From a checkpoint of a small mixture-of-experts model trained on Wikipedia.
Size: 8 layers, width 192, vocabulary 4096.
Training: a variant of Muon for the experts, 569M tokens, 11911 steps.
Below are experts of layer 4 (counted from 0) of a mixture-of-experts language model. Rows are named down (a neuron's output weights, with its number) and show model dimensions 0-191. Each number is 128 + 32 x the weight over its row's rms, rounded and kept within 0 to 255.
Before each expert's rows: a language model's description of what the expert responds to. This comes from a sample of Wikipedia text that the model never trained on.

# expert 34
What it handles: Digits and number words
down1 [112 157  36  92 133 151 164  84 200  82  96  87 115 145 124 131 154  91 178 117 142 151 109 141 140 163 134 175  87 120 122  95 158  79 112 120 113  72  58 163 118 134 122 138 126 129  53 165 149 126 140  73 155 142 112 136 126  97 167 162 165 144 151 135 123  89 144 162 108 159  88 128 138  87 107 160 126 196 153 132  73 145 116 140 162  97 214 132 144 145 140 186 168 104 100  57 120 128  98 120  79  61  93 116 125 128 141  98 133 119 163 169 145 143 119 135  84 147  94  82 116 132 170 121 133 139 127 100 152 115 162  72 154 130  83 130 131 106  95 134  39 184 106  90 163  97 107 102  95 123  94 146 180 145 111  88 143 100 102 132 138 146 157 123  99 164  83  96 114 124 176 171 122 131  94 164 110 131  99 129  99 148 152 163 200  93 154 119 137 158 165  63]
down2 [148 145 145 201  76 168 116  80 115 174  94  93 135 174 105 139  90 131 137  67 180  94 134  71 139 152 103 104  84 135 144 119 119 155 199  70 153 180  91 153  77 109 137 136 185  97 150 124 120 133 135 143 117 148 137 126 111 147 136 153 131 197 127 127 155 110 114 156 122 110 112 121 197 150  94 160 141 157 159 113 141  89 157  93 155 134 143 140  52 117 138 110 160 145 114 113  96 127  97 196 127 156 170 130  90 144 103 120 135  97  86 133 117 148  16 172  76 187 146 121 159  95  98 168 170 163 133 155 123 120 132 159 137  92  98 119 129 142 205 132 146 156 137  88 131 110  96 129 172 101 123 193 109 103 136  80 134 109 144 160 166 145 146 153 120 167 167  93 114 154  90 149 163 108 147  94 143 106 150 119 116 186 107 190  72 171 123 165 153  86  64 121]
down3 [142 156 126 102 134  99 140 168 155 109 167 169 209  90  62 119 102 128  64 126 200  71 112 143 166 121 153 129 145 139 200 134  94 118 137 105  51 104  99 138  99 131 119 163 136 114 138 165 115  89 104 134  69  83 134 155 139 139 118 144 131 132 128 112 153  97 124 174 135 156  92 166 161 145 146  56 117 141  93 114 136 160 146 171 141 151 124 188 175 109 143 112 116 146 102 120 108 109 135 132 136 173 120  46 128 155 132 160 148  87 107  59 133 183 118 126 130 138 147 137 145 140  87 121 214 102 112 120 178 157 135 117 124 122  84 106 117 198 125 114 128  64 134  94 116 138 130 110 100  80 185 109 110 174 180  95 140 157 139 124 141 108 171 136  90 108 157  86 157 168  83 146 162  62 166 125 137  88 108 135 149  41 168 108 155 133 179 102 139  71  96 140]
down4 [152 129 118 105 125 128 140 156  47 141 144  42 183 167 132 135  76 145 188 165 111 118 134 108 110  35 137 169 142 151 140 140 138 132  65 115  86  95  71 175 128 137 124 148  97 129 100 155 126 109 188 120 159 175 124 144 161 136 125 169 126  96 146 167  88  78 139 136 119 109 106 152 170 125  91 109 150 137 140 107 151  99  55 101  64 149 155 142 156 133 102 140 125 156 109  72 167 175 156 115 145 150  82 203 169 107 121 160 199 140 167  65 179 172 118 130 120 156 130  85 119 161 101 148 151  99 145 189 132 132 149 103 144 101 142  37 152 183 132 145 144 122 127 114 163 144 100 164 108  66 106 154 133 123 132 131  83  74 107 157 140 151 174  71 136 125 117 134 138 107 109 107 115 163 113  97 109 106 160 117 136  78 122 156 145  92 128  80 119 144 160 191]
down5 [124 168 148  94 133 131  83 145  93 130 142 191  67 124 105  62 189 118 126 139  95 130 149 120 108 173  75 120 104 212 145 128 162 104 108 107 126 125 130 153 121  49 160 132 187 146 117 119  86 128 120  68 140  74 107 132  68 144 154 112 107 127 153 146 169 115  73 122 146 123 112 166 139 142 116 121 115 158 110  67 103 140 116 144 123 105  86  76 124 209  77 167 126 166 117  97  65 150 155 144 103 107 100  96 139 131 121 148 147  95  99 181 114 158 145 169 111 125 153 148 127  92 113 169 155 160 100 180 129 145 150 108 136 154 118 169  88 119 136 142  84  58 109 126 102 109  51 137 130 119  94 106 134 115 135 125 140 166 147 103 147 116  62 188  82 104  67 179 142 134 121 146  82 109 180 168 149  63 115 210 102 129 125 125  89 161 143 145 155 173  81 116]
down6 [143 178 139 127 123 130 124  90 124 149 114 115  80 130 127 182 139 186 173 227  99 130 146 177 114 128 154 172  75 137 156  90 104  96 128 111 120  89 145 134 115 163 155 120 121 111  89 130 108 118 119 171  90  92 177 135 128 187 140 159 114 128 109 142 139  99  87 124 100 118 124 157 153 134 211 137  71 140 116 130 128  95 141 138 108  93  68  56 171 104 125 189 156  73 140 115 101  92  75 127 100 149 135 116 135 126 159 106 150  87 127 165 170 162  95 106 104 166 140 169 165 135 139 110 162 153  82  88 156 135 131 125 114 168 140  35 145 133 139 164 178 144  94 118  42  90  82 102 155 102 132 113 146 152  94 121 128 118 103 124 124 173 123 174 132 121 193 165  55 178 158 133 143 107  76 142  95 134 152 145  95 137  62 138 199 143 116 173 115 138 166  87]
down7 [123  77 156 171 115 104  74 127 104 159 216 108 119 109 178 128 106  96  93 131 104  97 117 159 108 122  81 178 127 139 138 154 173 145  39 137 116 112 148 123 120  80  78  85 140 125 100  44 110  93 127 103 130 137 133 176 197 167  96 140 132 130  76  83 161 140 140  91 144 173 112 101 143  90  68 107 148 115  72 126  27 105 180 129 133 140 135 110 134 156 113 154 157 133 120 140 139  84 180 122 113 127 160 188 152  66 110 175 130 142 134 131 102 147 150 109 155 139  82  94 100 199 111 108  62 127 105 111 151 174 105 148 106 142 108 125 133 107 132 140 124 140  92 153 126 129 121 139 147 129 112 107  46 147 117  41 151 142 148 140 161  69  98 144 143 124  88 159 129 119 131 175 110 156  81 194 107 122  93 117 127 142 134  95 178  64 145 113 149 119 135 134]
down8 [129 185 174 118 119 158 111 154 106 126  86 145 157 112 124 122  91 116 165 125 155 106 112  97 106 189 132  60 112 163  92 120 106 141 167 115 124 148 130 109 101  85 109 120 206 128 155 156 162  94 130 181 161 123  98 103 121  89  91  48 128 170 114 142 142 134 139 122 128 116 130 173 133 143 141 102 143 130 132 124 154 120 119 163 117 159 199 101  63 150 146 118 146 141 140 120 181 138 115 120 133 101 113 101 112 177 112 141  99 124  54 133 129 190 154 129 158 192 144 157  98  57 167 180 117 174 123 150 149 110 107  87  83 134 118  87 149 140 145  89 143 137 169 130 143 161 137 174 105 126 192 128  81 149 154 105 133 144 176 112  64 127 163  45 137 133 159 134 129 161 132 170  91 223 150 213 134 131 119 131 153 128 144 147 122  99 188 219 111 110  68 146]
down9 [143 139 125 150  83 156 105 147 185 144 142 120 155 129 151 105  93 146  81 159  91 106 145 114  53 163 174 156 168  98 151 120 147 124 139 123 141 122  97 150 114 186 113 100 101 161 156 138 107 173 124 117 153 150 119 137 173 118 173 130 104 140 194 110 109 129  98 120 123 112  99 110  43 135  88 167  83 123 130 138 149 165 168 110  47 102 107 180 183  37 106 129 181 167 152  99 145 118 160 122 145 156 151 125 140 134 150 101 131 136 177 180 131 100 134 136  69 126 148 136 108 129  62 154 122 122 156 163 129 128 125 133 152 181 132 168 128 112  27 146 153 147 172 105 118 166 127  89 161 188 151 109 137 103  98  96  48  91 142  57 155 122 117 147 154 117 180 160 112 158 140 142 128 122 120 102 151  54 188 162 121 119  82 147 145 128 108 165 185  95 101  80]
down10 [155 125 109 123 113  90 153 150  84 136 100 132 148 123 173 109 112  85  81 139 120 158 157 156 125 193 102 147 195 164 152 123 120  85 139 130 177 113 116  98 158  96 148  98 104 160 132 116  86  32 107 157 135  92 132 103 189  82  76 108 101 174 170  82 129 166 145 176 126 114 110 141  89 144 166 159 134 132 175 100 120 123  95 171 142  56 172 162 115 168 195 157 176 112  79  87 159 140 125 104 105 153 125 135 113 178 129 131 145 113 161 101  67 161 179  89  65 150 144 125  86 112 150 121 110 146 116 106  74 131 102 119 102 186 108 165 110  77 123  67 144 113 134  88 126 124 101 146 123 121  78 147 155 181 115 104 137 123  73 149 137 135 113  64 131 185 177 112 141 164 171  85 158  74 165 123 102 122 123 154 134 151  94 104 142 176 173  64 115 100 128 104]
down11 [115 122 154 134 134 102 151 120  93 205 125  83 100 126  54  75 145 163 123 119  95 105  77 123 171 156 141 144 175 184 149 123 157 112  61  87 107 144  89 143 146 143 141 142 117 133 153 173 146 131 223  66 133 102 118 170 113  81  71 140  95 143 121 119  64 118 117 145 156 186 138 134 115 155 116 108 154 139 132 126 126  88 119 161 158 123 113 108  64 104 130 178 147 124 148  89 104 132 153 161 133 163 126  93  93 147 108 113 137 125 139 150 124 131 119 119 108 154 129 127 108 138 122 152 182 151 144 131 107 156 101 147 121  88 128 147 102 143 125 162  98 146 102 121 128 154 117 116 177 125 105 121  72 118 105 186 116 169 108  88  74 162 122  65  81  75  81 103  93 124 195 193  82 195 122 148  93  36 147 129 123 185  93 197 107 182 187 130 124 107 137  72]
down12 [118 123 148 135 114 133  84  95 119 127 107 139 161 142 101 126 148  95 131  94  69 141 139 116  94 160 186 136 148 159 106 131 152 163 131 110 110 170 118 126 100  71 110  86  82 122  84 155 121 176 174 112  63 115  72  84 136 118  96 117 121 104 195 109 191 115 105 158 178 143 129 184 120 113 131 155  84 145 171 160 108 151 114 139 124 141 192 137 149  87 116  77  82 100 110 123 115 161  93  86 160 122 147 100 115 112 121 150 167 156 158 145 191 119 159 122  93 152  70 135 118  87 154 101 114  97 173 158 163 118 169 150 115 169 124  99 150 135  99 122  74 141 154  74 114 108 104 124 105 182 174 154  47 136 102 108 107 142 162 100  74 112 163 125  99  81 128 112  75 122 155 136 137  54 130  89 134  85 108  72  96 156  42 182 103 107 116  35 107 140 148  90]
down13 [131 135 136 151 127 150 112 131  72  84 145  51  81  63 149 188  97 105 181 136 124 122 103 103 162 175 131  98 122 112 162  88  99 149 165 151 184 101  88 128 131 142 158 154  39 143 102 194 142 190 137 133 120  61 164 143 125 139 170  73 114 156 138 120  97 137 161 157 121  96 159 118 100 135  71 140 135 129 132  83 124 150  80  99 157 111 156 125 119  65 160 100 148 129 144 139 138 109 100  95 146 101 111  67 143 125  69 164 114 112 150  90  80 117 189 118 106 105  90 133 157 112 153 172 112 180 179 131 136 146 157 140 136 114 175 131 149 100 136 146 147 104 100 127  80 132 139 190 190 121 152 143  88 163  70 141 120  80 127  96 113 103 142 157 139 125 137 119 114 189  72 108 148 186 122 115 197 150 120 118 146 116 132 131 137 140  52 149  49 177  97 154]
down14 [ 99  35  76 131 118 129 142 147 127 122 193 135 155 166 128  89  91 100 118  88  88 104 146 103 102 151 176  90 146  92 201 150  42 145 123  92 127 142  68 134 142 114 168 140 119 147 129 112 185  96 139 118  96  71 113 178 102 129 171 141  89  84 144 127 150 135 145 139 115 154 100  96 109 165 160  94 102 128 113 139 108 141 128 115  96 178 115 184 144 154  97 123 178 107 132 132 100  62 172 146 169  71 184 100 102 170 141 116  93 117 153 168 137 130 149 140 151 169  89 100 119 111 121 172 111 138  88 122 140  87 154 120  60 150 127 122 163 190  76 118 115 137 153 111  88  74 195  85 119 138 137 172  97 103 129 142 153 107 147 254 134 116 147 116 134 141 136 121 156 105 162 166 130 142  95  68 120 157 138 115  96 161  62 116 127 117 149  92 115 100 151 126]
down15 [128 191 109 134  80  79 137 109 129  99  83 102 160 111  47 139 115 140  99 110 114 150 150 128  98  95 111 153 130 134 130 156 116 175 115  35 113 139 158 131 107 129 131 177 118  99 122  89 146 156  82 137 102 124 153  98 154 192 140 159 150  73 161  99 138  95  57 150  90 153  75 162 158 135 139 114 125 168 189 159 109 120 133 116 167 143 123 147 138 176 130  85 184  85 130 112 171 116 145 207 102 121 180 145 144 157 153 136 139 122 150  87 127 129 113 153 115 145  89 167  99 152 132  61 137 112 130 124 138 160 126 123 101 172  96 118 167 121  88 130 134  71 149 115 105  82  88  89 140  86  93 112 100  52 185 175 104 115  87 153 193 213 103 183  92 104 156 118  59 154 159 143 103 137 125  77 140 160 141 116 140 113 116  77 100 170  70 146 118 128 133 120]
down16 [146 180 178 194 144 103 176  87  63 154 183 103  46 138 158 130  83 180 135  95  93 103 127 104 113 182 168 161 134  62 140 166 118 161 120 127 154 170 129 138 136 127 184  84 143 126 142 124  81 172 144 195 167  56 112  85 174 100 158 174 105 118 144 106 143  48 117 162 107 182 156 147 156  60  75 116 118 126 146  75 114 124 109 119  82 161 132 135 114 176  97 134  90  99 134 153 114 111 164 146 175  98 173 155 115 170 133 147 125 159 133 150 128 104  80 101 159 134 133 122 138  84 140 122 141 140 122 145 148 112 175 131  92 192 127 130 119 104 100 136 165  88 154 172  88 113 217 155 114 167 127 146 141 107 110  86 119 151 149 112  63  99 146 133 117 129 148 111 142 148 155 181 143 138  80 168 168 101 109 123 134 120 105  62 105 119 139 153 145  97 143 140]
down17 [180 161 205  74 133 168 153 176 109 137 109 126 122  94 163 153 175 123 172 123 151 107 106  68 147 144 133 140  78  99 126 143 144 100  91 118 134 111 175  88 158  85 126  96 153 103  91  63 127 128  94 119 119 177 137 121 179 107  92 100 162 104 156 166 100 127 147 160 154 125 130 141  85 114 141 109 136 160 102 124  89 154 123 140  81 106 154 174 138  96 202  97 107 154 136 104 126 131 116 149 197  96 170  28  68 106 119 113 189 112  88 122 124 125 114 118 151  36 112 155 174 156 116  94 109 133 127  99 139 160 151 186 117 128 117  74 131  94 171 200 206 135 142 100 146  94 125 103 177 152 132 127 133  84 129 163  66 132 146 113 159 153 121 114 114 158 163 176 127 134 114 107 139  85 128 139 129 119 121 134 149 173 136  40 159 165  85 164 114 118 169 114]
down18 [ 34 144 104 122 143 124 158 101 165 131 191 141 115 154 126 128 109 117 125 146 127 130 172 124 184 155 164 124 160 128 122  86  97 158 163 160 108 135  91 134  70  88 194 185 129 109  96 137 177 145 116 106 163 146 142 117 199 124  97 140  66 128 116 139 117 127 102 153 164 136  72 152 116 132 188  98 110 161 124 150 130 111  91  69 154 187 150 113 124 133  79 117 153 155 119 161 115  88 160  86 189  92 107  94 118 123 123 141 116  93 106 171 133  62 114 123  89  87 144 152 115 174 160 133  67  86 106 171 139 130 128 109  79 226 218 109 110 173 160 139 159  88 119 162 175 148 205 145  59 151 106 101 142 129 127 109 124 150 133 138  99 147 135 141 159 103 192 152  68 109 161 137 140 125 149 143  94  66 111 112 111 104 125 104 132 138 140 161 117 157 144  93]
down19 [152 149 141  85  83 191  53 173 146 124 146 130  87  95 184 144 101 149  97  59 155 134 123 181 119 136 108 123  84  93 144  84 140 120 135 179 198 154 170 130 112 119 101 147 135 153 124 105 121 101 131 108 129 157 111 144 138  84 145  90 132 154 140 128 120  85  96  77  54 170 141 136 135 225 123 194 171  89 104 149 131 166 164 100  84 110  55 152 224 100 111 103 137 135 145 139 163 126 122 112 148 134 127 113 107 144 120 155 113 104 169 140 140  95  63  78 130  68 129 127  89 137 109  97 144 152 128 131 178 164 109 112 145 116 132 105 120 126 129  99  91  89 112  98 103 165 145 152 121 188 101 110 140 114 129 129 165 158 164 113 117 126 152 125  95 132  83  91  44 135 128 131  89 116 129  84 167  57 143 113 175 134  51 119 145 129 191 124 128  88 100 151]
down20 [124 114 131  67  87 197 126  48 126 154 179 152 136 143 182 146  98 146 177  68 120 139 138  49 109 117 129 117 117 156 146 157 179  69 171 206  91  82 115 108 112 101 113 131 153 146 123  99 117 104  88 137  96 123  90 142  90 112 111 197 119 116  79 113 128 124  97 149 158 193 105 129  83  87  60  75  63 182 140 120 141  64 146  96  92 134 107 161 141  74 184  95 137 130 144  77 123 108 147 138 170 154  77 135 149 108 101 124 140  96 103  78 143  82 170 143 140 121 109 149 115 104 111  69 122 195 174 111 164 103 118 136 105 166 148  80 124 121 117 130 143 113 116 117 111 142 138 149 108 135 128  55 154 107 129 151  98 179 105 141 111 166 102 147  81 138 181 103  99 163  74 107 135 157 103 108 134 153 170 123 152 137 140 103 169 110 165 145  99 149  81 132]
down21 [181  54 180 121 156 149 121  88 108 112 113 100 129 135 158 114 149 125 157 136 125 101 107 149 109  93 113 106 112 101 152 115  74 138 125  66 152  93 179 132 170 125 145  79 134 129 153 158 103 167  95 172  95 149 126 179 109 141 159  94  66  85 198 105 149  89  80 132 121 134 135 147 124 119  97 100 130 125  92 115 103 136 160 132 148 116 111  59  98 137 164 149 185 163 203 144 137 143 142 123 109 101 167  64 144 149  85 123 127 125 141 182 100 163  95 141 129  72  66  99 159 124 110 139 120 121 129 108  71 149 115 134 125 111 161 177 187 163 204 126  85 189 143 104 155  78 144 169 149 147 114 177 155 153 138  83 146 214 164 120 142 187  98  93 144 115 192 132 150 120 108 136  81 111 136  83 118 176 155 159 162 133 122 201 127 171 128 101 146  81 125 157]
down22 [161  89 112 101 173  81  99  94 113  94 122 193  93 120 117  72 166 141 168 145 154 170 138 175 134 160  45 137 184  84 174 140 101 103 124 100 158 137 175  99 116 131  89 188 143 142  98 140 148 146 116 164 154  96 116 141  70 125 182 104 144 111 137  88 102 131 151 136 127 163 103 140 126 154 110 126  80 124 116 114 129 116 191 128 171 124 102 132 134 105  56 127 114 149 113 138 140 140 122  85 197 139 115 150 105 176 113 129 125 181 133 129  58 143 107 168 165 149  87 106 128 163 159 159  78 130  72 109 103 146  88  54 161 101 149 109 141 120 104 120 100 131 119 102 126 124 157 124  64 130  63  83  61 201  86 175 136 159 135 187 173  99 115 115 157 129  98 140 135 144 108 157 105 185  67 152 157 123 137 160 106 132 109 117  40 115  92 112 113 111 114  82]
down23 [152 139 140 154 166  88 199 189 128 126 150 162  68 118 209 173 102 131 125 119 142  91  87 185 176 110 117  87 151 148  90 137 158 166 135 110 110 172 167 167 151  86 142  95 119 111 183 155 113 132 152 176 139 138 138 144 125 182 155 103 131 139 117 176  77 157 120 183  95 207  84 167 129  93 122 123 106 128 127 118 143  81 145 114 119 168 109  74 107 119 106 149  73 128 179 121  84 136 136 111 104 161 122 100 128 176 133 115 167  88 115 127 158 162 139 162 132 128 114 148 155  88 136  92  77 107 170 138 121 140 161 159 141 100 161 166 180 169 191 128 159 113  92  99 135  70 170  98 159 160  90 151 160 170 167  88 123 115 102  71 145  74  88 154  89  84 117 147  96 108 207 175  89 139 134  98 138 115 114 122 115 155 170 154 110 138 117 137  86 141 130  53]
down24 [ 64 138 160 129  76 114 142 160 111  59 145 123 122 199 147 146 144 147 125 107 156 181 113 109 122 158 138 152 120 141 154 121 110 117  97 157 180 179 100 178 154 123 115 184 128 132 164  83  88 133 171 135 121 102 112 183 119 163 143 129  96 116 125 121 177  91 103 182 168  90  96  82  96 161 119 141 104 100  97 123 138 100  90 143 105 146 129 130 191 144 146  73 103 125  79 123 160 183 134 147 140 111  84 148 167 122 179 117 166 131 172 151 152 145 102 128 141 113 151 141  67 117 114 174 130 143 120 175 188 130 135 134  73 122 166 132 130 172  87 107 184 131 122 149 131 170 137 175 110 177 128 136 121 102 155 201 139 164 111 134  86 123 159  73 102   9 175 135 117 122 112  97 106 165 143 122 173  81  98 150 135 162 201  68 126  85 118 189 140 112 157 109]
down25 [138 143 134  96  99  97 156 159 139 150  90 145 130  64  35 144 158 109 135 145 138  74 145 195 156 108 121  76  88 152 202 176 146 112  86 112 163 163 151  99 137 131 149 125 112 141 166 150 125 150 146 114 135  97 129 119 136 145 146 182 143 159 160 184 109 117  91 104  93 106  85 139 153 142 144  74 169 124 104 117 106  62 142 134 174 105 100 127 124 108  94  88  88 192 109 155 109 107 164  75 174  69 172 117 135  93 116  74 120 163 127 122 147  65 162  96 102 143 126  89  86 139 129 112 139 107 143 100 157  99  86 127 201 162 116 184 118 206 100 115 128  99 147  77 121 123 121  81 152 169 178 150  77  92 151  95  93 106  89  95 120 127 131 111 133 174 104 153  59 168 108 111 102  93 141 145 104 105 143 147 105 116 100 106 166 129  28  97 130 120 118 128]
down26 [123  94 118 102 112 137 193 133 108 132 152  92  58 164 148 109  89 127 130 134  73  73 127 138 138  83 157 164 171 127 145 150 162 153 103 133 159 131 102 140  83 132 172  85 136 123  99 151  98  77 152 127 114 113 176 148 142 148 131  97 101 136 141 102 138 159 114  48 130  71 153 132 166 146 131  97 144 137 176 104 123 140  93 146 141 173 153 150 165  91 135 152 163  76 107  89 115 143 152 155 171  70 165 168 133 161 132 114 120 155  90  73  68 167  66 122  90 129 144 127 178 101 166 174 197 157 121 158  76 149 100  70  85 153 124 131 164  91 120  42 138  95  96  96 170 109 111 172 133  82 105 107  80  78 120 116 143 152 121 102 105 124 129 101 124 132  55  70 119 142 164 159 173 181 131 146  87 149 166 100 130  44 141 123 109 147 150 140 154 135  95 177]
down27 [158 149 124 152 121 193 156 116 108 139 103 132 167 179  82  77 124  92 141 135 111 114 173 103 147 107  73 143 109 183 129 145 164 109 152 114 103  99  89 143 116 114 115 123 114 125 145  98 147 123  78 106 151 173 147 152 132 117 139 107 104  85 104 163  93 159 123 140 143  81 172 101 140 172 143 154 138 106 137  94  98  87 163 159  84 130  85 126 168  76 163 118 129 109 170 152 157  99 156 123 129 132 168 140 114  81  97 158 181 180 167 144 101 156  98 153  51 142 132 111 133 137 156 123 130 136 139  97 125 133 143 174  84  42 127 163  66 131 131 110 104 123 159 100 103  92  68  86 150  80 166 140 144 211 114  34 129 222 133 144 118  93  93 192 120 149 112 102 177 140 104 142 132  51  93 131 130 106 136 101 116  96 182 135 117 184 140 211 127 131 137 110]
down28 [106 113 142 172  99 136 149 104 115 136 128 200 104 106 103 149 124 146  93 140 142 103 165 143 188 104 167 113 148 106  74 138 118  94 161 129 120 140 108 173 142 179 188 106 148 189 117 110 130 211 136  94 107  69 160 187 155  78 165 124  78 123 142 139 143  66 142  75  85 155 143 140 115 134 224 120 136 131 118 139 135 137 159 127  95 132 102 150 151 153 145 118 175  92 102 112 160 145  99 195 119 171 155 126  82 146 102 121 119  75 136 113  61 142 112 181 131 115 140 134 116 109 151 109 118 103 135  63 127 121  81 103 138 143 151 144 119 103  78 156 190 116  76 141  80 108 137  75 121 103 140 113  84 108 133 130 133 201  84  75  98 190 167 193 164 135  94 128  96 128 133  86 183 105 152 206 138 106 117 165 177 118 135 142 109 133  65 124 161 140 113 130]
down29 [110 163 155 124 133 136 154  55 125  57 159 132 121 143 113 148 126  59 102 179 209  96 124 179  72  84  69 115 102 118 176 130 164 123 166 172 115  84  91 144 123 143 111 177 181  77 162 170 199 193 134 101  93 179  82 102 136 137 115  86 141 142  91 114 145 100 142 125 153 178 183 116 109  84  45 180 119 120 123 151 113 108 148 132 133 162  90 147 155 102 156 153 108 129 153 154 197 197 102 155 131  80 144 145 112 152 137 131  74 138 128 125 176 130  42 146 126 104 146 171  82 121 140 153 142 139 129 130 132 138 160 105  97 174 125  98 108 176 137 129 125 129  72 139 123 131 150 138  81 129 125 141  97 140 144 136 136 128 168  87 119  86 145 191 188 126 105  95 111 119 140 113 162 120 168 120 165 124  84  99 102  81 140 140  95 122 153 122 137 175 143 173]
down30 [105 143  52 140 175 125 136 133  87 118 127 133 110 138 154 135 111  54 106 158 143 186 143 109  17 184 169 167 122 100 143 168 106  96 105 109 178 109 131 116 119 111 149 186 126  63 125 109  91 126  85 101  89 150 119 108 141 139 149 103 180 140 135 102 131 122 124 157 139 158 174 165 137  78 112 231  97 106 147 123  85 124 167 134 134 183  95 168 156 128 108  41 111 125 131 155 144 144 151 111 168 133 105 183 128 138 110 125 149 115 127 146  78 117 145 121 129 123 115 154 108 168 129 134 166  94 148 138 124  64 162 143 143 154 120  92 123 186 164 167 141 159 116 183 115 189 117 148  56 129 190 153 125  90 162 162 102 130 133 103 144 121  63 140 142  92 170 108  65 111 104 110 163 100 115 110 189 183 107 143 120 151  84 124 184 114 116 111 163 135 165 112]
down31 [ 98  93  74  72 149 152 115 138 146 152 188  77 128 154 111  88 154 157 131 144 121 124  95 111  84 127 163 163 128 198 144 141 155 115  88 118 167 101 109 111 109 131 119  83  78 117 146  66  70 129 151  99 101 120  70 115 114 181  91 105 140 113 178 144 110  68 108 144  66 100  86 133 119 117 157 144 168 113 133 146 124 159 128  88 191 123 172  80 104 165 103 144  51  57  89 142 128 156 136  93  58  89 141 128 196 135 110 151 161 158 118  84 199 136 142  94 114 121 110 149  90 122 150  97 148 114  83 137 121 145 147 119 122 159  95  80 100 113 133 115  65 127 145 110  94 111 126  62 147 181 105 146 137 104 139 108 150 107  81  80 112 147 132 135 115  79 121 118 106 149 166  92 154 229 149  75 173 144  74 134 128 122 122 129 104 104 182 108 170 128 139 101]
down32 [115  66  83 113 143 151 122  56 138  85 111  75  46 150 125 154 162 128 128 154 131 129 190 148 139 107 132  99 133 175 142  83 137 130  70 117 160 106 111 137  91 146 169 192 117  93 106  72 131 147  57 119  81 153 148 133  95 100 130  80 119 111 129 116 167 113  70  80 137 154 104 128 163 151 129 126 149 144 110 102 143  97 159 176 102  80 105 142 134  68 131  79 101 173 140 139 215 105 170 188 109 101  89 156 186 156 139 127 158 121 126 147 144 176 124 139  82 114 116 111 140  91 125 103 149 113 129 107 134 165  98 111 105 186 130 189 159 111 128 120 125 150 143 110 130 106  92  91  19  42 127  94 147 149 164 106 135 165 164 127 157  69 105 140 198  89 144 131 136 169  68 123 143 115 116 183 117 153 140 145 161 133 137 147  84 130 134 131 143 149 140 137]
down33 [180 138 164  79 158  99  84 132 133 174 103 151  98 106 147 111 120 159 126 119  94 110 142 157 142  83 178 150  93  83 106 126 158 132 166 166 153 113 125 157  53  20 182 170 184 165 114 164 169 166 160  68 152 148 144 128 113 124 158 127 117  42 150 126 126 162  93 144 223 114 173  71 155  93 129  74 136 116  81 196 117 148 117 137  75  57 157  87 181 166 160 116 124 136  93 124 137 110 111 100 189 130 154  75 129  87 114 129 128  96 116  96 187 166 154 159 112 143 162 197 120  88 119 128 136 102 122 111 124 164  71  89 114 150 174 146 134 106 141 110 108 111 174 129 117 144 102 167 107 106  83  98 141 136 157 104 108 168 136 100  91 108 145 149 115 142 157 142  94 137 135 142 134 103  99  98 121 145 109 128  83 110 121 139 136 119 129  80 164  91 155 103]
down34 [134 221  85  89  93 123 102 151  85 129 171 119 139  99 153 141 111 181 124 123 104 107 122 103 121 127 110 113 162 120 124 111 136 112 104 134 103 161 118 195 135  74 110 127  90 145 167 144 148 114 185 132 101 122 153 148 132 127  59 157 122 119  47 110 124  90  82  52  79 131 145 101 120  70 154 115  68 145 123  94  93 163 133 139 157 130  99  51 169 127 117 172 155 127 130 132 150  96  82 138 196 121 179 187 168 127 113 151 137 152 101 104 150 137 163 147  89 114 144 128  98 129  84  92 133  71  75 152  70 185 112  71 171 166  94 111 140  99 131 131 119 108 164 135 126  70 166 107 105 141 140 109 112  92 122  98 120 109 110 156  93  63  92 126 177 121  98  70 109  92  65 167 163 176 128  85 141 175 166 159 125 110 104 195 144 119 129 113 114 157 126 149]
down35 [139 124 103 139  49 143 120 126 153 113  44 192  97  77 182 120 139 115 136 116 148 122  68 103 112 179 141 101 138 138 166  81 161 148  93 122 175 147 172 154 123 123  79  73 175 158 116 153 148 122  80  73 150  71 135 167 121 101 148 177 165 125 158 148 137 100 143 141 140 127 151 108 177 128 109 158 178  86  72 138  94 181 142 151  81 152 131 117 121 162 135 125 120 136 159 136  83 148  72 123 136 118 110 122 152 107 115  93 128 185 184 138 165 177  87 135 107  88 155  76 123 130 149 132 113 191 120 160 181 129 109 114 172 123 123 134  85 213 125 153 143 130  95 135  82 154 161 135 108 157 106 103 157  90 155  72 114 102 120 146 140 117 125  89  83 109 177 184 143 140 151 145  79 148 101 123 103 140 147 122 108 141 116  44 169 130 106 149 116 172 185  46]
down36 [155 129 152 134 100 122 114 158 152 137 129 149 180 113  93 147 140 108  70 166 140 139 165 106 169  87  96  92  85 123 179 108 111 130 140  97 147 176 137 148 103 185 103 108  85 106 134 142 113 147 131 136 156  75 164 115 154 118 136 113 148 109 132 111 164 114 100 123 123 157 154  96 167 141 146  90 136 122 178 113 166  78 108  23 101 143 130 113 167 157 120 136 102 111 117 160  75  87 121 169 163 168 158 115 158 124 122 136 105 136 143 162 118  59  70 165 168  98 149  86 142 233 122 167 133 203 152 133 134 142 152 118 155  67 137 122 151 193 103 145 139 139 107  70 108 100 154 158 149 199 107  67 134  91 144 171 105 146 182 107  78  91 106 168 133 138 111  55 135 128 143 158  71 164 164 170 122 127 131 144 149 100 136 175 179  87 134 139 179 164 186 134]